Weights of a small mixture-of-experts language model, trained from scratch on English Wikipedia.
Experts: 24 experts in each of 10 layers, 144 SwiGLU neurons an expert.
Below are experts of layer 5 (counted from 0) of a mixture-of-experts language model. Rows are named router (the router's row for the expert), gate (a neuron's input weights, with its number), up (a neuron's input weights, with its number), down (a neuron's output weights, with its number) and show model dimensions 128-191. Each number is 128 + 24 x the weight over its row's rms, rounded and kept within 0 to 255. Numbers have three digits each.
After each expert's rows: "raises" lists some tokens whose logits its average output raises strongly, later layers aside; "mostly gets" lists some tokens that are sent to it at least half of the time. This comes from a sample of Wikipedia text that the model never trained on.

# expert 13
router:112084120147121156146168122136151174136134144080149126133175149141177138138131082117147134108113161110168137089113127145139137119118136109124153143105144135081176125122123111144129105097129123
gate0:108167114138109125103113138101104110150114149168134128108122099116097170122145107181124136112098111118179153134181149145115137093114142146122133143133142119135151109098146126151142146149105145
up0:074164166112103145064158167102122152152111168140138136119129112107135140132112147123092138124152110155113154167152116101125099113146193126084116117148177105107122109156136159092114148127133132
down0:128140151091134124114150127126087141116137105121124150104119127147157156108134155074149123139154129122087113159116105105107146062111161142100090108141159108159115112167149149123136133108128154
gate1:143162122092128096129171117093120129158188143135113119133115075081129151110063098193086115113144185109120161123164081106141121144130159079139157106154135151126142127097114178102106173091116125
up1:137102132153140133110146209102129099104124122133179128201175160112121120104100170104149148104151137101128113132081142131148136138138114180134103149126122122112101121162096106155122097127130120
down1:124155141071132095173126133146118129104132149130112116160117124125078124160140119128128113156137146123100112137146100107137132114158136160122112149135150147167129126173102148119094140088103146
gate2:143131113138122125140110150143074112185115105139104142118111110124127142081113155146112127091131190124079108164128139165136122142133166136079133133170110090127122145139156078101145140096118150
up2:129100108138091085161133152120105179122129106111100156136129162136167108125101178141156107129114091131093107107120158111129071143149111147144106192106192120131050107120131147135120146115133115
down2:131129139143137151101152139125107108142153139103094139105123099150130103126134164127136082132104115124133128139088135122129123131113100162165118142116119112113142169106081144138151142115147168
gate3:149092132141192144101180144188168125137129146134156140163176121149129152129128155171147140131107108114133156142100096142128141104130119151138141155110095179100121169129099153103148138171149160
up3:089188123121111125093147096097130093122167129117081117143144137103111125121145126099163108132145137122138123082138109128142134102101116132173128149148101101123130085149164151151153143158112128
down3:116114084111145117146109130118163095134154135120110162136138168118167119122103138157124098123133145108123151134090143133097127139099115177083103068094085150081104149120152115126118155156127105
gate4:120108118112129118113098123132122201098118099110168163104119115125129150115114137152115106141142097107116152150154132172146105140147134128079137085149150147130064156151127117060120092113121165
up4:122119113089114130132143119146164159117155143121135117074099159154117144159135101157100120160128102140092140097141144161143090149089116140121139101134117141149136168105148130107170153124119109
down4:140132184143151142117144113120124121158089087136170134129136108133134087087138144133131147111134137155141108113163125145123124109137155159117102136175144114113116096144110144138101139094144154
gate5:152142157179113115150116119105128088164128145139134120149142100115127138132138148075142122127115115133135144122088178140136082113111116167163133133115106139154121129113126130088125127116136148
up5:119106135153103119164134128144123146158150143190127131155135085101109151143141104154128121089183106162109099134111103113169173118117145096169103056118102111131138117123126140124122110135139108
down5:144135098140109119128111094171102147125177087122121138109136134098122111140136135132151080100138104164136158126106115099126142151157104135138106152136120133153106145104170079105155121093114131
gate6:171131128124104117105136130125156121140132118119104163130125112119068151133159126130153138148124114139146134136157143155107102128126140115110086175107134153139103125170094127127119136106141132
up6:152115143093110132116155082162131134116159155155122140107133133131087130123158114172160119198131120171146154122119104148140100123159127127118132139127099173172071136136081141152113149108160127
down6:125146151113139146071094114130212159121123157176138175096144110085168144123135120146117140123147132092165112131170124163169085094138127120147148086142107139150106124125081122147127178178124109
gate7:128145134156133125132128129154164111130126121106167106111120139148162152154160161068119140141106119121102119179133121188104131108138086141115090155130147131159094164163124151087103095149143157
up7:126103100124149144091127122133107156154124141142152102137148147106132103102080120138145149080140164099126126109133115084089159092129161078140176155138166113132139127150114094155090140133128120
down7:098102135111192115101115135138125137130135139118098130138130109093118149118106104142112147090105125109115077139152091136130143097101164152140120150119172141158135122137107087148157128117135126
gate8:131144156101154126108125097126136148128159142137119148162114127118126129115165187132174159151157115193142144150125142121144085159125160127111153143117133078125091149139082190098120109110145149
up8:136155110131090102167112203153082085100141167072113127110127134161138129093085118139202130123108097163135105129131106149142154151118156095118154107171158147164155120165144160153136117135131144
down8:150098130120098133142116076138149141097171086106136124156138097116164163087133101099189090105114162138115130117136157139130125161108123128146140099147082163122158110125156128103122122144158113
gate9:086136163133165146082114136125143129119093122155126160166102087143127127111142129149149141106155143138111111154136121105107170123157161128155172131100111105146126146134132140150090128101134115
up9:142167147117157151112182147166145127149120121155175101167081118126141177127130135110096115088159190136118099149127132118155133151140136131169123128087156130111143117126116121099120105150112123
down9:170154134130160130118111122127146180124117107164174135142130085151075088136113137118156181158105083130115121159114117128132160125099129132120137151092114119117144147127100140150108130101147136
raises: ",", " to", " in", " of", ".", " and"
mostly gets: " time", " season", " League", " years", " team", " States"

# expert 14
router:090146152136111115137125149149136144114125131110069126141106126116107125094120134136095116152130139144077140104068124133138068134154110129160149151141133112128085147122128184168098115126141153
gate0:161155117100174112141124134131123161133112151120130140187130127124118149122138202170114118141186095139159127166132090121128136119138137136105113135143114091098164140177119149103089106134097116
up0:153147126129145130136150106130160120143101165109113153130140112144146154136095137103105157071158108127129128108140120103111130125141119193144132155120125154107154149113117113138084140147127113
down0:161131179115144145105195141101116144111135119149141135128143153145196131172103143118171123124091117161147142122132120123103134106139132161137123119132097136114094097161089167128138118136101158
gate1:128124109117123141099090138157118165118102090110122122115121103126065100141128108146080134117131147127128102068128125136137103137143124117133136135155116126105119117101131147126126097142129096
up1:134144143145104134084131163173116145111114110133101105066095122118100108143129128129051142113129160153140129084127127140151117155126089128119129095149101145139113120116135124105151110132106138
down1:143097156135140111139123124115143102124127096102142105115143109138130101146127143127123097090130110140154126098127132115093131117139117081121139124115120131108107097153133131146131126130150121
gate2:164109088150142133153130118134094122100113126129167101117087157136158119107128130085139113138146123096094119119136158079105162127088133129111132123135107139133154120089102141156135153105074114
up2:118110155133110106117115117107145076112127154094152125124152120119122115118114119114140146113135125134139141143104158106108133134160148141100116096154124128133119120131135131092078121146167122
down2:134149152146120131134123129187116151115132130136127142138110055118114117111088126122137154163146162127139122132149143134143147100112153106122152110105164152124172120116130121127146129108110053
gate3:119092101129161090193103139133113132103116140110102088124096097094135116082117150128099156122153153111104139118140113122153148134112139077121099053093121128113117116121151159137124116153097141
up3:128125129158139077187159147142120111150130125091135108135135135127133125123098127107133150080177148164143148113134136102087152124143150155133103131094130170117116117155170102121156134140139123
down3:147137077120172149086120121118050120107140130125174128100106112181154139148127139158131126141088102143132117157135130116132152169118116122099127138116126162133102114163117122134100149131128105
gate4:145104122101087094122162137165143133194079138118119136114142161139120128179125046121080140103140087129125138128116101081126122176139104160115176169139134116126136093106113164136098150136145120
up4:187136120129071106103168146108153155152093157116127134135131156095086160124127084149108088102167109121074144132119188104119110143153157122093131152147131101101095153121098147110162137154115112
down4:096113179127130119143144103096146146171126130140119132134095163135176102141116170112159104118149112133129146109119123097116101160116106093155112120163091116126130124134140155120105106117144121
gate5:122121154126090126110126124144120156151109114165129138139118145105131119138098136177177130117116086153116109174151147151145151136137110095146128143136105126156093142123146159096114060144131158
up5:124085153159131132108081163161137127124146139136123124121115131114124109151126128147110107089110137157166127118130095112125096164145135156176068153091163105149119103115127132098092090180177165
down5:153137142128160143099131136116110127120136168161120133153091154114166184128162118150137170118126118082185139142090162131123137111165134109128135151124158127098138108145134104148103141125138135
gate6:143142120140072174114112098104127096064077142165136160164141161086087150148087143122107169142131112117180151127164090096132142115149189127148133098114119077133102105157109086104130087126103111
up6:118118178141148158155139122138117146120129122094127144159176128122168141153132174139111151102153077120135127085118084102124107144131138138098129139120094091116107097151147152139125149121167080
down6:114127145080142116156141081128135099110151135114154087137125150148127145143094136123120142159147130111107134112128096139133122157156164141110131161122131158126137132102112150128101132117103148
gate7:130154096144123132101116093136154121104145102099149117119147119150137126112101134162124135125138090187139138166135127090103144138126169111135103117107143170113069121126103092118149135091138150
up7:131131092116112105102126144149119138132089137125139085120145169136096140128124147120129153122115110167097173108119114134123185106142162130153107153137148118145147136135131149130127102137088117
down7:151154149108133131126163122132105128094137158141117144155145110105120154124119134101164125138111123132149157139117127161117147108152084132123093127142151113146132142104130129095115120102152120
gate8:162151137154128114101123118138155187148113152133123145094088146119161144144141111132063133116095152124113159124121133127139138162148118093127107099122142087134110145166133134159115148147128090
up8:134111126094120156114122110132159079087122132108136119129104112107096141136121137115117144201166149133187121077152087114125138161108152098078124108141124101165142098063136109125181149155093173
down8:103114086133096088095138148125100127164164110096139104124120125125113123099182126091137107144187114144110141136151159153092114191132164117169150128114126166144150084038138115137144131149162135
gate9:144131116091129158109089113086123147124067144144120124164148122112133167108152139139064123120130089108148102105125141102127115161162130096138131138154127061116109122129119134124094116131096153
up9:114121113115134127121150146092105093152120157140133132136129106106111144147132138054119130114161149108111135113116130154128137118122106124136138108121151121143120120119116114146120112091135155
down9:106099165111116133099133116097171130068120074128136152164109129106142105100159141129131150124166133117127123157173103115140114105091127112107155126159112130151131140127163146119109122106087117
raises: " the", " their", " his", " a", " its", " these"
mostly gets: " for", " from", " after", " into", " over", " in"

# expert 12
router:130139102177136166119149114091105120173117133105128050144127113113158121101172051152160145132146155122112133133159150130104143096154174101090125134132100151124136131136101121125095160111106090
gate0:112081097120141134160144154135080093119135110122175178127136097100150166117138152116160153147173157088139126139122132161156125083097185122156179094140156164140144111144123109111153150177128139
up0:146122132112133093124151153133083129120151144160104181154138094120144170081128136118090084142152119140189113130138171145131100141125122147096160134091106115161109140143112106100159131213099127
down0:187105107130115120151107133125145122147150156091143138157105139115153114119128133145114111124177136121155141161136094124115095148121149119152172102096157117116147117131090158148102155144102097
gate1:115123142159210125083155103135095072136176135136137105127154139156153132118086156152105138136116136164127116099151094123158152130126094145107123157127131132116105111188149103106162131110118092
up1:125129067114072132164095147105123182122104098149142140113129117137140120138157109066137161116153153113128113081133112098115108147126129125131159147138080107152161100126122113156113126154161127
down1:142104150114111108079096104104128095148141107170086111148156122113155116119146090157129148128146122063174129122097109131155126103149144152126128109135126129135177164162112119094161136156095110
gate2:132087145099139154108122165106139168141130128178167121130124103157153128153141149136110103111150164102103121136183179124126140113133102085140114121140123112064121119145112183183077113085116120
up2:138126153141113122152141128137099116139179136092111133147123127076136140081139149137139120134143115096152102125107120150114139109143150144105138136179105114147131152151104120138141162129151096
down2:118107134123170123147102168143106082123101099161149119142091126125103110122136108115128131116175110134106112148165111134138091099139120153103141166149126110116118158134117123125107155133135142
gate3:144140135129176098129131112133113092160109126118154091091111091134101137120115102121123145139114086180122142115114149134149168146133112131118109159119170124103135111138110158166122144127113147
up3:105122140139115106132152093147128148107098155136138160119061116130146138145137153149121122131129105111100126123099076146147148101106115105136120106106135149133121112113121121108111093137105114
down3:144135127067116138125140175172123128105105124142080126133109119126115152158135135132107086142099111101125155113169166129158094153136122156161095109137134122119099146119100127110102112147114116
gate4:138122139119182129122145119126100106153132115136118083069176163135181155095143135109138132101149129126098134137107094157182124102128107143115142131151154144127139136146116152173117106084079112
up4:092147108137112092156123128129140102142152134118114140100085108104106087124113140110110112176137092116163136143115143084112124117111166128143118156140096139120075154125127126129159158104120159
down4:149138116095131114104138149112165127159118141141089121117113108152125128128096117132129107140149116133108111146099144123121151094113131133141080123132144140146163159102091129119130151125090119
gate5:118163143108137077104146111137112124143119137125110137120115092157098131129128131097138120137135123146133159120098070129124094137136130162136126139142112103154111173191115137114148130145127140
up5:077105115118131115151118119123161103092088135124127121142159097129076138155105150101124106118162104135129102111104143133137115168127158106141149119115127129125124116133119139102143101140140142
down5:151130158118120153101102108146170124157103088121097139104095099120098167112137171111125085128110136123171128081128092104151117137120165159141142135156119144118143113139097137166087095104116124
gate6:122126119107101134160154125150110078092129129131107143147137123148083182144118161112130131107098103182128116097086132110126114107083093156109140134138122134128119126140071141153142138083150127
up6:170136174122145109115106088100105149113134090153091131107115149091157089124139124133119136093156157156102167119109108167136106110123143110144092123139112152159123148096160127117131121133113147
down6:135114097113094134152134141127121110136176139098085140147125124138155140150148110104075157122170149152111166104114089112134113120138148110124137129160153158132143193127117123094122137091126112
gate7:144102109116141176123164106109136092090146087170147109086128136184135200165123176125141183124135178085076138119119119133118154114113136169139124131151113116142125123143111102133125173100172129
up7:135152122159116134103103138108163102122150141129144156139204121122128142134106131145154178135142131107084121149150127102140099165111132151122153138135109116112152104124097103138123117139189068
down7:081165166156106095109110114122101148162108117150110175120152116127173131127134116149129149131104096100111071130091105098116102136161101103149114119129141083131068099120144091149114110129132175
gate8:142108153121093171120124148095139147128127135149117151144130116132158157138139171112100142137152109140110108142136129139128123163118168131096159132144133136121184099126080132124085132108157142
up8:144152084113141145132111109092167153136103171141138142130151120136170134129151148154086175114173129137124187155082133142125115139101149117155125130125135110144136118115094123112120136185130113
down8:098089128137117129121165112176108143124142135150188108160158125133129117124170088142109137099127122105150128123140123125126113107145156095134154108144110095112070133161122150139148169146119179
gate9:155081159100148026140124126095144098133115144125138148176127097104115150161145111075129125143141101162130101118130070105166132152154091152139196153116142136137170126150109191103154113109096172
up9:129142127089126143160134139148114146121177096152138103117116122152134161138141114101113140078132140175134135105168176136107114124103134103103120151104143162096085145142137120135093095137097120
down9:147159130082161123114145152119130111123134134170107117178161164128136131132144119141114131166159130126143111137124187104112128106144117125134140182095126131127145117162082141130115129109122158
raises: " |", "-", "\n", " In", " A"
mostly gets: ").", " ==", "\".", ".\"", ")", " ==="

# expert 23
router:142115159124159157107157116145180109100140116094132137116113161084122174132122144151110129148136137134133122095122154125140132112073129178125145117073134148098117158095163097109119124135177148
gate0:161143149128056101125159128124133127133158119139094121118144173164176146125112094095115168075182120115126129118140120128107151199131127105101124108153117102135153155132126143177157140136130114
up0:195150146120118122131141137141112161124140111131117170109160074131148087183117116155123123146151158140114099104172121150151137127114123116150138118123155146154119108118123140154118123130113135
down0:157170102170137112096172121115098133111147136127110156087137136119140138131121113098134149111129158095132110104124149132107155148171140135090148131096129105107141126110136161151155109124144113
gate1:199148133098127081115127121113125103148115117121116151119116099088156151154080164124128127134123161140073116146121111169121124149119122152155126162156147131130134158141133106093066148140150189
up1:130128115130114091086156129130126133120158114135133113106102094101125157172089166121123138118120112127137103141144133168134100125137117110118144084151091123148128145139103137181121123145161138
down1:134136135150147165125103130103110142090110144138129147110163108157114161112106113156117157114134169124111076120108152099148133114131123117074168107099126177173136113149127126108140123171127146
gate2:121101137147108112124100160108143125149140126108147136185151126111123131143113068066122112107119121111137086101119083093151131113178124088118161159152121159123151095145103097143160095151109138
up2:131146133099144132152140123138099104121133120114114139105179111105175127113120154100122131149115192119116123122121111124125149112099090138129112108115149174122160151122148104094121143114161138
down2:151149131099087108108155102201114142136133119128158140057139116141149114111140155143154114129115127137140166141162096123154116147072147109148118064169137154098147146130141086114140109150158102
gate3:124147099141105097132124101053114132135137085126100138125134134106143117133127118091138103134122126088127147141095131163142161141146151138104108121150134127118146145135121104173168113115162141
up3:159146150110124149099146146137114116126113096120136145124123119115104145143079121160122144083111115134106121111154111099122109149124085129126168097085117068127091145178117151055145132184103101
down3:178128134123152136108103143101149117147131134155146145144134143130158127087140090142095128101156114128093110129150113092074126125139130159153109102122104104150137107171145082123163145112086127
gate4:139128112137105071126113144106108137130114132087149130114107148137144119102088127137156141066117116123081133114130136098105108143105141069160140150120159131146121050140078123115176111137081110
up4:109151126136151165104143099170163085143137118148137112137148086085092140114142100138132151142132167113142131131153072140179118115144137157154135147165133180140165139114105099149118115136107140
down4:162148161155150155148108105166139080148149138115138131114131132094109186104135180118110123156100190121142081141154119101127114068118133151122110122104138133135157134140164124087097112156112156
gate5:154134150158112105100134154109138131169116102124145140149153119119121142135170095129151152127146126138189079097096144108152147179146105126110132167174131129088112114106129087138137140159117164
up5:138130098072138136161101098127100161103123107156113096139146139119159120146122149112133120139134157154117140113156134124114133085112163119143114077132113150151116124160129160139100093143123130
down5:138096174141106116136122122164102146121176095163140131143130123075108115149125160083100123102145093162132143125154120100148167137085119139145117090112127169140169119131144126130158158113164114
gate6:148135115140189144123125126117124094134138176120137135143108126131147144148111126099142134105093107108131135112154100145187144091095143139116127127099138143131114102114111134135175110087086098
up6:120137140157105130094104139164133165135135153090099140118126191150127112128130085136123140150096093100115120086099187136117102126174088133127140115149142123140135121134122112122122185130115112
down6:139106073160098152110122120119106161094143091078134129140103133151173109064153122155147132133093132113142121103104167105084100119139112165086133120144129140120085154108122140152105146145140122
gate7:103141128117154126116097159159139110109142117111095099129133116161127095108108106072098132163101151119097089164128143123161149111122123109142105060148123129124131124144128112158156092115097114
up7:119130133110126095142110155089153172105166152131145112146167165113132101107119143098119136129123134103126084117137078111132133088128120119145094108126114113162110146173141157120192105110118123
down7:089090119137136148153104136107144115110123126141140144142161142125158123102152089110149113115119136087114104153108128119135092111163099124120125112123126117111155114102096083118124085118153125
gate8:136127141122126149111112145094135130108141123128143158111077162127130149139187087147182131149104129146075138110117157130109150133109140137146135135151135178122163128146157127110128101088108119
up8:114134121077146147110074095098095139133152109136125156131084099110127134162172111178162107167139103134144145099146071146150185138124140114118138146158129097123151090135153151175109146102142095
down8:150123153133124165126104161121137147121108114142153106154122127119082084135113120142155115159152118096135160127134096145145146142116144124124147110127105115170121117096152165159125142119118099
gate9:101134094125142142134135144133139132158152134158116087101140145139145103118130122127151137149111142094082126139100131128116149114148123138149124095132114130124118163161121153131112142136109107
up9:130126122111164099148122111092112114160120061155118111155169139105168116121112112096099148116136105121117140086163080084147139106091157139130069160086148104134136122169148110157137103139117142
down9:110152134104126135099131136156137113121160113150152127145115148090179139112140125161160063152115138042113108111073119144136140120114108114124154081171130142153091151101120159147119177136137127
raises: "})", "=====", "Scientific"
mostly gets: " William", " Michael", " John", " Royal", " George", " Richard"

# expert 21
router:128145122179156127136133107112080127112069118108124123110115092151099111152104155124144128152098094154109112178150100132149134117106149115090134136148138138133137096114173166111122137115140137
gate0:171124110168113089156137101129126114111121150150121135133080176150127179139142113121129167121127059120128096124134134143132119167107099073083184140114097107129148122138114154128145127132084119
up0:116136113139081149092133130144169160160123160124113125182136157082130143144099115151132122168137155115185147112142157136114118166153110114133122100092187121129106138130110113105154096154167131
down0:160088113161132132153125108139141117159136146136096091133114148132147132121110102111111171056142083114151143133152140104152135114149136061111115136148133099135126156112134133141155114131159105
gate1:103167100097114136142098112169160133109168148120089142129199114103121147156149123128160147130119115136146160158110079132116155158092154143110080114181123164104176066117110134144188125114116123
up1:130076163130130083124186151080151132145101120139150120151107130146132129112116153153086082108140155117116133078109116134121121113161116076157097113102079117154115142178139141106135127127076090
down1:101117107166144095098146125138117109155137115154109179132118168198116163114124118138138145136147119123148126111124102131108133112103105107140104129104118127142115118128145117114147142151133110
gate2:143157080134122164129113136173080129131096153136161111143095157165107115169127083151166129127157112103150114112080156117149149122157123119101134154160087117154135150139142117120145104097117120
up2:134111137108121104107164131133139122160193143155110132140127119084113130117137153144121121100122180127164160153111137121120141135137108169153160138141071134159132168156113124098129137138162110
down2:147106101118123140138081159086108168137113110129157105139117128158130131161122106129141107112146100102110130087070152157139142139149123117124135146137120101092150127070138141184161119111126095
gate3:104125092168119121134150120178127124152139119118161093106121108164136125148092091172108097128119135101110160118160121143153135156165143107150138109105080118133130148105123140140162099166077077
up3:091153109127111134108117133139089153107130150142142145101139113152119118135156144207121126115158135111136126165132167158152115161136154145092159087154158090116122117063136159113138126103126091
down3:165103118109122096143114155145138081108134137119102159141153135148127084154130136140116122140104085153116115098066114117132123150139147120134120130125216188152152121153110142136139137114144133
gate4:138174138129139109147124110096098134120111133150150127078134111158153172130115160099117150146111103131161090102109075132158144113132083101098137130174129155153128096113130138145160115115105133
up4:145132142124101111165135096089091106141140178108146117114117145167126176137131128122138140129152078134153112115099104108144146133127122090081125116174129135132112114159125142163143121116117111
down4:088135154101121117163100150103101145100151121139137136136161126109118143143150104126135106170096132117069056132121161103122126133117119164161116090076112096101120126074154115099136150108147128
gate5:142147130092102116090147106134126133097125119084138109118150150125143125057154150146156144129077104121181164165163157146127147148107136119149141157132154132115146134124122119122154135112155113
up5:101141159122143115137135117102106125125158157088135115143131127162122114125138119077147108192137089120132135149159096117186145116096119109149151136132113171097165142140128138116104166124111118
down5:138167121091123137133111108139152085111134142150109132090170174089118142129145133153069107148157142155101149123136140130111117129180137155089143111135135116131126085129121126141125160159103102
gate6:111121123141125091131124107172143107083104121106154135118091118124132147116118108120134123148109105144064121111134112165146123108112079115116160098138143158132157100086117148106116160078162156
up6:095133113166153189135150122143131121141116130123116158140127177142123097127155117125118134097148138106150137142082148110138110089159097136094146115103121167155105111147092159099141135130111105
down6:146083132124085086130126178131080147112137150099176141138104116145128141115121152153144140159106087148119119149165125121067150158121163146119065150171157097121113096110127108158111135107143155
gate7:124125083140116125154132127111104110096142132139099127116141128120166111171104122109125146101165140131169100141128102135135110130144112103151089102145151172140137124144153150086123113120131138
up7:140113153056122141104117139156168130154121144124145138178123123108111126096156137117125126138139135116140161090121136136128169106110106153138126152131105135114143183148120086178120148148134152
down7:141119078143155119068127148116132094192171172149114125142108143123110158077106136129127144110104163120131190114120137150154111110097144111165086157145094101124126169123137152112147148097109140
gate8:121125103120163146101134119151142131133140092151099116130159124139135140149143129115096130080131138154140129081101132140125119119083116154153138172137119132162118165125148132126138093172135117
up8:184115087148172130141153143149090132139161121141141143122159138161136157194137125088134148105106130088089087146137117117134140152118102151154116093143109138155148187113115127155132140176065117
down8:136129115120143134155140137120096110100097154126139127134121146169142165168122184126114122122119136120135172150119130147151127113104142138146149148110132105111121142115144116100124163117080108
gate9:132107120132154092108128126152121090099107121102060162109140116136147113138092133097130107131098120184127114125073109070156140108124123102119165116166126169156123157109104064132131108150147144
up9:153116152107104142146142105148137136157154129120127115143137160131181126116106134125151116095118135123122174131125125142112068138158131166111094139127142131125126116142134111099164104097127104
down9:126123128123171152077123127126109108102119102159124138141097137133120133149161117153093138109145124133153130151169134141090139124156098122097174166178163110155119088078125114146118146149142108
raises: " |", "-", "\n"
mostly gets: " ", "9", " Phylum", " social", " (−"

# expert 11
router:145115119166136127136131184110137150122100155137141135158100087119092156129110161114156107124178138127136137181093137103144123144124124140105190117149133131128102106096094107118125089154129124
gate0:132140159143101117193091117087118111114142089149104145123107135110149083118118158090132137126123116123131119106168114153134092144090152141097119150090129132151107125168125159140109132123105182
up0:106121145144152151125168110141150108138142161124102140135133093140097124109151145111169134128118160112151109145105124091099114116142090139103097153131143151141115144150126150135137182122110114
down0:125093140072128115095113117105148167110118094128148089095173099133103095111160142184085120137109124141101132117158141164082103077141143141105133123124140124108127105153128097122110157124112103
gate1:107125134111187128087110163129126155161091151118130126131132157081184152116126167122164143155122131128112089115148101184128124151109142149153107147137156137112144108120102127111128119146125074
up1:115123149117108122098155110120122133143115127114096125156115104116129127115143141150112105143144130118135129121148085142167146093127107145099152106150147101115120132108146082089139133136137147
down1:134098157112130132102134128141147142138136143135121123158140121157095165122150136083085118149124139105121122142131130165105160124115148093106110117126092091112074167138164129106144159136106096
gate2:139130121126141111126133127103099095129125160120147145138100150119111082078113123104176148125157190132082135103127111111110132111109112130156126146115105096121097133116161142128106122144122090
up2:094118135101120100091155143127210150136122130132144144129142148125176158159094132115140130125143147145098138043111102178152105081136118130098146112107092130136128125087153105138122132116097078
down2:171125123149200107119172096131138123113174136120144116156141128133122114154096120118120156065123088110130128158109112096116142169162141104093115115143114122158090126105125161147148098152153106
gate3:168125150113151097107154120081150127155103142080090146108104108133086127141140109104113185133120117152133124147150146097131079127134110130125108134136160137126158126143144157133154118112155167
up3:149116146095155138101121096139154119167134151122148123108119104098127150141108095129132109130152156136141138127120161149161105121097169059111120122109134161078119136100143162135138156105168086
down3:160134102096111094104140140111138111127137138106140118142106109127140120112139152125119124152138114122138083120110096143126088142148136168077137113134103138120127113115119094128141122132139121
gate4:098105107139156111127121082118147128098134149157101114122137095108167105154188069141127102131130114132159122099143121105130105134169161160115125122101133129077125151139113169128151165128124106
up4:092127154146158130149111089145100100122114129138124109132148111166150166135162114145117139149146087123124146138131129138121076142137159150121167152129140064143119106107114138141163161131138134
down4:172131164136175112137150147160104149117131092115129111145137148185125131121096140102120117147133100126125116091139114133144146161121086124138168132149139101106124099120163152110151138112122114
gate5:142116100179142118106165135129127164142067137141136133172088129136104112162123127125108139101110147104101147127132100109160130162130119121116115123099157097090129169147143146107113099144138131
up5:137156140098117126131127143148101121104106159114127141125084135134160114102117153138124147157116107135140136123105142154136123093134179140118139126135106110116107155116129151113140132137110121
down5:141125173082126170121092119155119106094128182141129133116107118131154103152147168129098157139125126130119113110140101133135077074129085122155097139095098129107142137105138093145130121128133124
gate6:160138113158144104156176105110137116103099142107171147118141135109110081127146161130158139145154135127111157154090153141123178147125129089137128106114111158136153144143169163104156117109155139
up6:127147119100122097129080113117084111129126126140125155143145143129115119065121118130105090145107120103129124107105136082093102098130120124111114115108085130131123152163096119149128141140057138
down6:144142113123043100137125090104108117112130193107096127098156154096127097149171105144092134142096111109109128085150137093153124128101092151151090160148141142120179138114143126130139105173153142
gate7:131100123111132093117143184097110114166139114138154100130183122145149080126140143132148162114130122117112143112135127138186106135123120123119142107133163105174114140114101122100114095129059141
up7:139146103138125148079074146141136146116171116168143121155147111125108140178126093175140139124108119148151138107110201133138136149140113150137154143109166070105139124142109137152129127103098182
down7:156097106094141114140172114096089136106097116140121101119139163123171103137109166117088123172121133122112122110099111121155142149130170163137122097140139088150097137089142128141119096162133142
gate8:139139150118101137129149122097162113161164065165106116148160108123130150117157124085108153117138113113166110143080128131118102125111154120106091160121142103166119156143098095143099096128126100
up8:119128160129119094128119139127115131125115119133114116058172132133153142140139124096102144119115145116128121097138110126112129125117087081120118103113117123123173122072136113107146142141124097
down8:118128127104087166122106158133133154089153153123106156150140137117110120111119146103130134140133104135129087134105149149115143126099158195177151123071172156100125144121112116114138139136130085
gate9:138144184145113139130160138128104131118138137102111151107114136118150136127114141143072127095140132116146118134136121133120123131139098155128103149126149136098145139134092133100173120126115128
up9:127154111110111100125085122105183145180142121121113119140087136169099171121110095061111117143129160108113162126115130123112129191104145108137174150092157169139147105107130165140112135127117128
down9:134119124118137145122126151114142104141132125173157173146099139116118157126166203093117130145102091095102125107106134136104153099105144114133148138192086116156171131128110098124143131111110110
raises: " of", " that", "-", "'", " cl"
mostly gets: "″", "′", " •", "|---|---|---|---|", " Coordinates", " Succeeded"